config.toml
n_layer = 13
d_model = 320
n_experts = 16
experts_per_token = 2
d_expert = 224
d_shared_expert = 256
activation = "geglu"
moe_layers = [0, 2, 4, 6, 8, 10, 12]
router_score = "sigmoid"
normalize_top_k = false
routed_scale = 1.41
balance_loss = 0.000103
balance_bias = true
router_logit_norm = 2.0
n_groups = 4
groups_per_token = 3
shared_expert_gate = true
init_std_router = 0.0103
lr_router = 0.00113
vocab_size = 8192
norm = "rmsnorm"
norm_eps = 1e-06
tie_embeddings = false
optimizer = "soap_variant"
lr = 0.00812
batch_tokens = 65536
seq_len = 512
train_tokens = 293400000
steps = 4477
dataset = "wikipedia_en"
Below are experts of layer 4 (counted from 0) of a mixture-of-experts language model. Rows are named gate (a neuron's input weights, with its number), up (a neuron's input weights, with its number) and show model dimensions 40-79. Each number is 500 + 25 x the weight over its row's rms, rounded and kept within 0 to 999. Numbers have three digits each.
Before each expert's rows: "comes after" lists some tokens at least twice as common just before its tokens as in all text; "gets" lists some tokens that make up at least twice as much of what it gets as of all text. This comes from a sample of Wikipedia text that the model never trained on. Tokens count by the router's weight.

# expert 7
comes after: " ", "\n", "–", ".", " (", "19"
gets: "-", "20", "19", "1", "0", "2"
gate7:513519549519508520494517497534517502477540509527474449502521513493465512485520513526547487487469510476490499514516580478
up7:532547534472501509503510547504464519473483544519539480533474497491513478461473511525490518509519465518536516518497462459
gate8:509499477444526484479535504487570492466481481475536502497477437457459483469451515454490517489549493499495543513469497497
up8:502508483482518465533540508497528483513487498528471498505482503442507475542501471491530504428477518531533501508465500521
gate9:504538575537492482491482518539520508500536511515483484494501519538539485511465471524493528503481489497488486553519540530
up9:511531503488539496526507537514521486430513485506499504508434505451486525505455478506533467522513520515470497490470542498
gate10:530510504486508470489456477491484500503515550494528516560455517500530521520473511459498536491476534460500509518456504532
up10:481478519505518514531527519552506536516503487485519465477494503449505476515493468494539448544496504512483512506437530507
gate11:510468465515519504454485498522464490492511525478488470522498488471486470450475484481484508497479506478470539496496537509
up11:511479499475499513553475495514515538479483526528503497517514466522489481502488512523475488508519458478485500475471470487
gate12:524471452510507515452432509498462490460484509499476452489516486532497514489490540498500543520521506525490529506537504505
up12:473492520511534532487494457465494512512524466500504540510474472495514505507484491503524478490538503504511463508514502471
gate13:502495496520505507514510504463514480477519519490481502499467477559502507503486465486468477436512487516484516548496510483
up13:479521493512488518542429516504461493520492517506452516467523535477470493521528518495533497502508517529512487433549504501
gate14:505489438494508494517489498494488502501493507497479516524530545454492542498512448486501523547517503458473560495503490507
up14:549510462536476510497499462471504568505433512497455518503510484505518489523525489488527514468480528527521513531500551492
gate15:522527484494539497487455510459509494520515472420491522517528477461504485467488519487526547465504500479517484496480460492
up15:491423535498520462475515535503492503498448527542517459499500482526441488505519481478505475486516447514501523482486481504
gate16:501515500529524552504507499509560491496440521527503512481449506481503498492532501461548522485510499512491511492503482475
up16:439504475481484521485519460516487498494452510467499493477462521516475500485521499507525493506487502444443512520505538489
gate17:533502508499489499507502553472516499472475481510484483508498511483470514493510518492485542484462513463527499501520530477
up17:523506522458479456475455473471513484472515480515512500520491494479555526556513464514530525523458528560513462520512501530
gate18:530536527486518510481481491504493504486490536504494509519480491502504545472492516538481496433485513477517540553500506461
up18:535488489500510499526512490491455450517498473475554536463511520502483499484517459504525476500477495477489532469499490465
gate19:497525492540528517496488485489553498488511454518441501471473509487470526514484540478462491508496544506459503511470545521
up19:501486509533503489445516504515560505500546516506466507461499501518482469496467527451541517502491468472520499545500500478
gate20:532475553496511530457474481487518471516493493514505511521510507453457484552515519516458502500540549473441498530477503533
up20:498489509470491466482502502532504516524509530522467504525463547465500495471516509489562479492511529484521533463517527497
gate21:514493505476491505521431495499499488500470530494526536520475474506551486472543510478503453482541495532499485472498508534
up21:533517508496526493493516469482502519493526467519513509477512446550488474494504514448497464474470509465510479488473531492
gate22:515505501466498487503526514547467429497504507503471483481492522460489494469471494482470488469456523484488501493495537560
up22:516545492488501499492519527498481453479454501474472427519460510507462457531482454514480453519494515524515508485520501502
gate23:542507524509519527525500526535539501473523505499471529458522485527465482487455482487533541477444489509510524505529536563
up23:517473514478477515477438507530459443465494509496502514513538473509483491498477510519478512470497451515460526523515501516
gate24:500482539513486562499453517487528483517497503523491470471482508474478522510492481498465493497447487478497535534522487495
up24:548544527501529507471514510472477559525486491505503535481509517523499490509486522493503481539520509471505511522504512533
gate25:524486527524546539451523487467519483501519521498480486515463502463461511516502547522486535486486494527494482462513490520
up25:436518519511540497517473504528516520522490538481526484480505481498488506511502510491535536523452486502534490506490499509
gate26:536497498483479523519478540483506479479515476499466519492500473493504494534488497488486467508502524493485544486462530503
up26:498501516541518497503486486546479441506556446478487492454484529482530504516486444448545517513503492535479500475539529467
gate27:484500495530509490510486507478501488491532503521519521489493489529500495521498458497481512505473490515475480483506487489
up27:446491547497478498513490480494533532482504503491516514517496507512475510495518486477479500469575499535488491497510482494
gate28:497521451517522527482504531523489520473491541482486524488445508495488503484495507519524479512462490485440534533485465483
up28:520502508492510512521464485510534481512457466532461447470522496502505471516522512468483468526515510476521482463495510549

# expert 9
comes after: " ", "0", "–", " a", " with", "1"
gets: " a", " to", "1", " |", "0", " A"
gate7:490485517514485495507538505496466470494489451486479477538508509479532512508506508460514518490549528504483499540434478460
up7:472477467483507542499482508523479491503472500492475458542498487485496532462485519515515503510455504466521520462537529491
gate8:480479526488508496527485514520490527507494525459537454480453515497461498507497488486439470484497528490489475546529488500
up8:532480517501520495550479491466506467457536512495455480494445485486445518476490491498478465505482525497477544456523520453
gate9:480521555502501511475564533553518493534471482498491505482494482476486497510494511489527494528470523460522484522512517530
up9:525514559494512499527494491508480475473501491512488543509490449505471530515489478498539513523493492475522502530487498518
gate10:465462488483533508497507521523540515469504526494522500497465524496551475482497482491584429525516483512441496504514503546
up10:496508455522496533469481514489503544488515522502515547502499477555482461499539498519470528502512533532509492530562464543
gate11:454514540495517481492532479524537535494518460500527485495510508484561491492492481548549520496488475512496498526491506470
up11:450482561458470479507527472543488487543542461536458464520498526525494530467479463532540509509519493502536493481476530543
gate12:514502460487487497455453486530533541525492506499513487532468506549483499503495491465476481457466512496473501499499497509
up12:543543520475499524505537482505532489542507529467485467519523531468525513489522485489515517470473483517469491469526496477
gate13:512491529445509512490461474522483476517507494508506489478505532533540452477491548507485463538477514481523504514504502513
up13:453514453464453518550470484529494441500500492522495458536546479499478494530496529524440477528530495506527506536502515495
gate14:509495522552500523509472514480551443483492485506538516464510542520518497475460487490500544509489489492536497509484515521
up14:492496506518477516541486487498481520517477475517503503512510504545542484491479503493497528497493522532526531490482465471
gate15:502441452496523488492460500522520508500517490500458467555478487504514539471509490554469536483489481501450441522492517503
up15:514447499549501487501462537496520524537498484509516534473487530504443512518505508520495510430495515513508502515533500491
gate16:532496521465510539540508503546487506554477499489479530507432467469473506513515489512529511495514491521523521505502488547
up16:495513493480516535528485497504504475471531484483512534484469474461463513483479502501446498457521505504478525491548473486
gate17:459473494478531466487481513507543512519492488447521493524541503505491479540496511504487446434509552514492469522483497430
up17:485501523516547534491491447492501509457513504498558542534540534494476482551490497524495505531485513494508499538485494499
gate18:474492523504514518486547484514506504554498492570477476485483484507486531488522497488488504523489480499509475506504465471
up18:527519481535465519514523518498506500516520515484486516511534499470524482507494465507486519495512532460522454493502458520
gate19:484484508473509471451511515495504468511437488460484499551527453506503495513528449560464502516486516471478543526498519542
up19:509466512474482503506512478461456483491523508509500548486520495503494516476484538524462484459471504467506498470488513491
gate20:477508494498532495491505529537491487556495470555524517514499492517450465487503475496529465570500494542519553522495523478
up20:464487483513460492524493490496524487460495547529502503483540507519491525536495530521497508523541521468529468524510483484
gate21:501471495484429517517506498498464492548493486504513506476512494502486500463520509440495478481512493542475544498462514538
up21:498535498505478489450501550444492489491467493497493471501483486507448489526505496495462442496496518436531512515498543534
gate22:509476499502496549496506461528487491468461474513485504500504522506507469511481497504534484485482509548535508533519462457
up22:531511506522470530493496483510454449518505476514514518547506454513467534486550469478487511521496486523513539506505518499
gate23:531466521477480526470492466485514492494513494476525471488513492515532502508536483507486500516481514501450513511470528492
up23:516517556462456491473457483513503525513508494539482510479502522519503498548528498477435490495507523501502488511470503506
gate24:501506525520521509492516538512471443511496498497553505504479507500511463514478531452511478479481526517517543506513497448
up24:459521533496552497504519466539444537527507478474506495479467491542563508502454544486521472475508531511519539529490528519
gate25:528482531485494504526465462509521476493508507484541503491465527493489518510505471504522497521501517499517472551535481481
up25:481476542535473530489480542556472465489502507525492526503518517513523521508540505523513537496475450502466501444516517497
gate26:472530507511524472474511510495493487519543529533464506491500507532482494449511459516507473515506483513529518485452532482
up26:495530488525511463477489454497491475528514514468518520461485484471468499512476492513480461485492491485490473537558512547
gate27:515514461459507512440493475517539499441520523460513497460519485505526463477483504533507520503483518513505504494455500493
up27:508535509540523493494519520506489508514508495531486472501483478536476496498491542454499488486539505485499488540524535494
gate28:502443479515494503510531499503528515523573485566490503490481492448453481511476499516495540461481483487518470500491491471
up28:471503482539454471514520509468531492457501481543490482503497441519488489456508525481516520532466474510502465509507502527

# expert 8
comes after: " |", "|", ";", ":", " /", " September"
gets: " ", "–", " L", " D", "l", " d"
gate7:524474480494484511491494506517502492477476505512498478508487497499469494476514504486487480532448475507481513521440504493
up7:491521497504521467492476510479489506497497513468509544511525488507485451525510509501524471552506499503500503464472524504
gate8:474481474493500508452479523518511486492470494490468464518486443490494481487513467520500512502563511487506443516574508491
up8:533483493535496502491486481524480503499501504496507499520576530571482534512495497524493515469543490510543500513511491497
gate9:506531487493478532523486484469485490483486506478503506508506488506510489496512547506461502507481478488478532518553503556
up9:495473542464456513535496501489532509506498503561537482474533537486481506492481483501503531482515466479506456531490529497
gate10:483487527479451518495538511497518504499520512504518511476425502518487515540491453480502456496513476482492498516454497539
up10:517525498525472515529485550477431532510500500479487495481498540512510470476492515519444464488471481527516517494522473467
gate11:473490512538510457513502474517537531521472449540483510466476545487511463523536503513516438504490487487519525471520490496
up11:464470464489517480539502512489532510526475516549480481542491496505490494521512495476505517499505516498497475472460533523
gate12:511516507478511496479485468528507477533460489534497502561513525518504514500493523486486473464471532473521500565501524518
up12:543542511518481509470515474533515484524461500546456495514458511489458502477523533527514476508510448505544483529530480498
gate13:497465545461516510538503537541467556512470486513451490472518513522505474482484466506527530493532512487496458551495489512
up13:485490553488504506484484476518504530496499524481524523518479501451501477468508495516493496543518489483491519523506482514
gate14:494484456505505531526507484511554537511489529492497501481489511484491481456490504458507498531482482522496517539526498489
up14:498528531506537513500462506512450487508477515503487519487469524469528497510528521550502489499505493495454512491450564505
gate15:492468460545485502496531538527506457545475519491492519520472508491483500490514496487509520541519513533489476482502479518
up15:492507534490511515528481495481483472448470491516518489525475474513494505525469484487511482492502532503539525519546528473
gate16:509461474477440500503481481500508532492490542538503516482452532501511507485548487504510506468502505436514502517517462483
up16:499456541470520501485473505482510544489507544496511475509534521533494492461447533518483479502506502460530545452495515484
gate17:533505494550491538511545545525531537507481527487544533516457508494513508516469531497533546476500480456493469530533556534
up17:497508500462510487526505513494496514484521499485529489496475517485494508472507492507516479506506489499507517503446540465
gate18:481501507527421493497467503496509483516534550522449455515460495534544504472519507524485499469503492487483464504530505500
up18:483493497497522468483526492461551494488500489480460499548528484472505508466489474460487500472488521486497501512522530509
gate19:525507538518556515471502498471490459484465503478513556515510503538471479504524481482489528497491515511536515539517497491
up19:478484460509525506509525526568478529521488503531499475561493540480435500526508530483495503528450489460479492506506528466
gate20:512525522523457485512536504494500513506504528501462493455504493538456508493483488510477496518487476520539498488506492468
up20:511510492514438521487525470508529548523492481517519516537478518482453512517515519484518471452502500460481494505519520518
gate21:487510488508510538488499488516521444493500471466473481508433466491546511480475504524492474512517474494590483474468477497
up21:503486497488503476499486534467521457459520483482510534459504493470518484457505536471507497475511568520500494529484531522
gate22:506478486519496510494500465528546498483508529468438464510519551483488475546533545487514496508509448499540500474480497463
up22:488483495497473508511494495514503544506506503511492490474501456445530523437485556484498511478506518490509543463509495528
gate23:533512540509463493469488481512502499468479484451484512494477467475494474485478493492539515477491516495494517437503494481
up23:506484490471475515510474516516469459466492503473545528458463496492531516481530501495510488507526513435532546514464485535
gate24:483519489481499535518481497488492483468510504479475489491491486541470506513499496547481513482478525497538545535529535525
up24:502521504551489550522467504531503495505497466509506467522474498504506478497489476507456473509457493476522507512467504485
gate25:480539462498508538522486494514519455495489476528495485500484495562483493514470531525471524481537504512532506511516496516
up25:554511511503489457519507469560468489485516484491497505520480493491526480574512536486509516552475508524505431466476449439
gate26:550520491463485552483504472495473506525510518497492530520518460538497522544492509527521502554492486475487540527518502470
up26:547546482519460523504496501483477491489449457502503545474545510509502470484475553536505514524541474488489503505494497487
gate27:519511503482492534492476515509487506512530445531529490468502496550476460465523490460499462485457502505495534487540492459
up27:523544520500468519531490452519451504505495511472487436530496485484474477519532512453510555518468497511482514512491492490
gate28:510473499504515487514500511498526492495491518507488471528505499483517537505530476501505484514543505499536508509512485489
up28:478532494484505478470508460466516544526495439499541503494447449507475506523517515508497516496505496500490506513462492507